config = dict(
    n_experts=64,
    experts_per_token=4,
    d_expert=64,
    d_shared_expert=64,
    router_score='softmax',
    normalize_top_k=True,
    routed_scale=1.0,
    router_z_loss=0.0001,
    router_noise=0.1,
    shared_expert_gate=True,
    norm='rmsnorm',
    norm_eps=1e-05,
    beta2=0.95,
    batch_tokens=[16384, 32768],
    seq_len=256,
)
Below are experts of layer 6 (counted from 0) of a mixture-of-experts language model. Rows are named router (the router's row for the expert), gate (a neuron's input weights, with its number), up (a neuron's input weights, with its number), down (a neuron's output weights, with its number) and show model dimensions 0-127. Each number is 128 + 24 x the weight over its row's rms, rounded and kept within 0 to 255. Numbers have three digits each.
After each expert's rows: "gets" lists some tokens that make up at least twice as much of what it gets as of all text. This comes from a sample of Wikipedia text that the model never trained on. Tokens count by the router's weight.

# expert 54
router:112127152126096131100125142119114100113132167122143164120135101094137117129097121163119114144163126138125139152149140168123123134094075165140087095147114107124122132121122140131184147136103093142110139113118113119134099101135092105121121154110085096145116102104090098157145158167164101077088144137159094119156114091128170149145112147115127112145146148091124093131136176174100131175139
gate0:060123123110159131135093138108170155134126139133116150127151071090084142125136106163103119132150124145108130149094151103137136115090125161157139119077144105160141127149099109127148138153114141129096169090169153121115132122135154121156149171143099131118156107126132085122150118131178053091145108130126115147097120123116131111106128120130120127143150141082105092101155142108100097125125
up0:156127119150116160162125102122113171153157107157107142154123155146133093085162134095122171177121097137158109128126165131142124156109135096150121118129157105130151150133060135115145195117105114094117147140139075120155141135118131148100154145163104131089118067130117126163148107143130133121098116157131110137134110129136119086150108124151152147123100119160102122171158107118121112138087
down0:136117132158106180146153077134141114103134144099120111111140130121182170102143095127150101115123152118158115130138116144113126146125131138096089140139116129114161157185130167132125124113155136128099126139142105190148150165158132162106169111137143129099128094118122146132087121162089174130106086126175151140131150108147097111123150098121110116128138187128109132125108095103103075113123
gets: " |", " The", " it", " War", " You", "s"

# expert 28
router:124102105121112150079129102128100094104144145156102145106122100093139084111093108144118128148163116093099124138123150167132112128051104169132121117151124125115092125147113153141154167155093131097101119107098088116125112124110118136091145146122124088154088081145074110165142150178148097103088139165135103148134138095144146147119122124116120115138140146125097128113114156127127129142162
gate0:155148142129123121138126110127143118150097138159143138127097133118090176116110114121135131109109159075090139067075158090094133082116142129180094129187158104085148135130111158155116104133167174140128127169142140136141097136094178108122100085098100116144118082139117141111150110111130141130138131123083133113106121115118128126120139114117133110133128113142140132136078092111122166125124
up0:152109146171117128099136133120116132110145136138100136130156153111134116122111103133113188115185142107120124206101119125110148140108118152130141136109155113135140139123147155113091130174145076134127105119136082083125162107135083117121104153108115126128134158125114078145097127118157095095115119185113086113137124099127118091097147135145147148097113165123136171131135180149160100132134
down0:157125111119129102119120156125116116136179166114107110128178137131126109144131126189156121094176089125095133164145108180117142142142110133133165090131139171145120126135129132111121151156063107111128124102125080109115160127096123076122135138110137122125115121126135122134152125107139103107113111150165113128133151144112139110116140135136109133090155162146091091201158138119133073124090
gets: " of", " National", " the", " World", "'s", " United"

# expert 17
router:120140140107123158079134140137088102103110147135132142125109085123127109155094135124084141193103109128111179170125128144142128129077078147142104115176120101128105110125119163150135170118113119134140150098116116150115112093134101181084129149093097127136097089131094081115131145141123120108095128125120138160154099133114168131145097129110148104163113136099117121114115149141137164140170
gate0:131115147150159159138114109141098153105120133086162104174077104115127139137106149090145126092157162088107113119120099147089126080116175099179132141116163118162141145133151122098121115167112172132117116095127129165156112111115167118154120109102136107141147097162157117130125096153096140143130107170134088186101131111127152148138101120135131094111093120128127097108130139160135119149133
up0:111155134099125185143151152084187145084105135107188113122136167105098106092095094142119117143130118157099107097110119113149099108158115139101115146142131134113151160169152140154164120142154127150112104106157116135175164122115158112105156117128115116133155150133152098109129129173129114120185117156118098121133145142148149149115118121129149171112154140117102089166115121143143133108090
down0:128162102134116170163123146144148160077094131125136150161170184132151188088115146132155136136134131132095127131118152090135130100165083153117129146154111127119116135102087133121131103113179137142119141133125158168108152135103123118199130156110102111128131132122141094151140156129118144098119130163084141127123130148117102148113103114151114125085139116128123090157103149141077158131093
gets: " |", ",", ";", ":", "),", " –"

# expert 57
router:138151142127079139113093094114121089095147155144137155136122141090146124153116147110116091141127143100089131131156173184144105083083120135125102112143123093126123118129087133126149130152152143138121139120131124134136096153153089122100156192134113096118151125119131093172124169120167129136100118139147129118146112086081176143128096131095165105152156121129120115140115130135103140147188
gate62:179110104151165099139149097107082092083120129098113135098160129119138106138095139144109108115115115115134120118156091158168108142135141121116163100143165138099148145173115100135174140162118119138129141116109142163121194118151108100118171132128122157117116107119097129107103123084157123112103113114113134109144149059143108118064130138129137119128158110155143110167128145143113106147105
up62:113115143131169153101129161111122127147113098112125112173113084142142141121137117160077137125120128146158109122117143155121159136153128153161136135108126086142180184174142156111131128090126120124132122140126125182133103122085126093138102116118149098095091121100160118123148097116123107110166168112118077153097142187105141131110120113152174123174133113124161135143138137132141106179124
down62:112135130157099126153098161177134100137138139094140089143152174105139111129161125094106142103140115102091182102112137132115168139126126150120120126146146131121094143145138114132094132151141153109186103173106085138133136117125133166090123120107150144163211097145147156128113129131127114159145145134109162110117128092135095147113159139159139136114180100173126122113131099143128166135138
gets: " ", "1", "3", "2", "8", "4"

# expert 10
router:125133126097097163119125137121080102096146129150124144121114110123126116126128134131109112156134102145090140143130126139162120091093060139117124098156135108136083136121132140097133209159119124081158149127109146140126116074136108128106124174112102116137101079127116098128147182144158077104108137142163146144138115096102148159143109124118179106151130113101092109127134135111115134130165
gate0:110116130156122113150144099124119077155178165088139167121119116127099098108129144126157140127112123153107127151128145097120081098112090161192132129123078144116117101137152098106102143104134094126117144117135130109122170103102092160134152119125157101080145153088088142143107114112106110132109132120130116103129104135091157126156146120112139107140118097122107165088120106056117106135106
up0:118163123104116136124103156111096149098116108129132154144151138133099141132133143137098132138115184112182116112169119167154137161077141116112101093174138137136136122103100131150146146137127126148122172127178116118134124099161106153142100154108116137172137137130150101131073102129115133122159115174153113092081132114179046131138122127142117113137158119157154128130106113108130119151158
down0:154096166169080111157104113085103109151103109095116130141140109113157125121116124105144079111160124123167140169137100134177105142144150173163099141119129112088135113129141124122139127153108099151104140112104126125135123140143158119126111163120161118154155159139106132096140133145104170092139160148100146102158176177143136165121086079124097109134117108151170144118124148155143125133106
gets: " |", ":", ";", " and", " –", "|"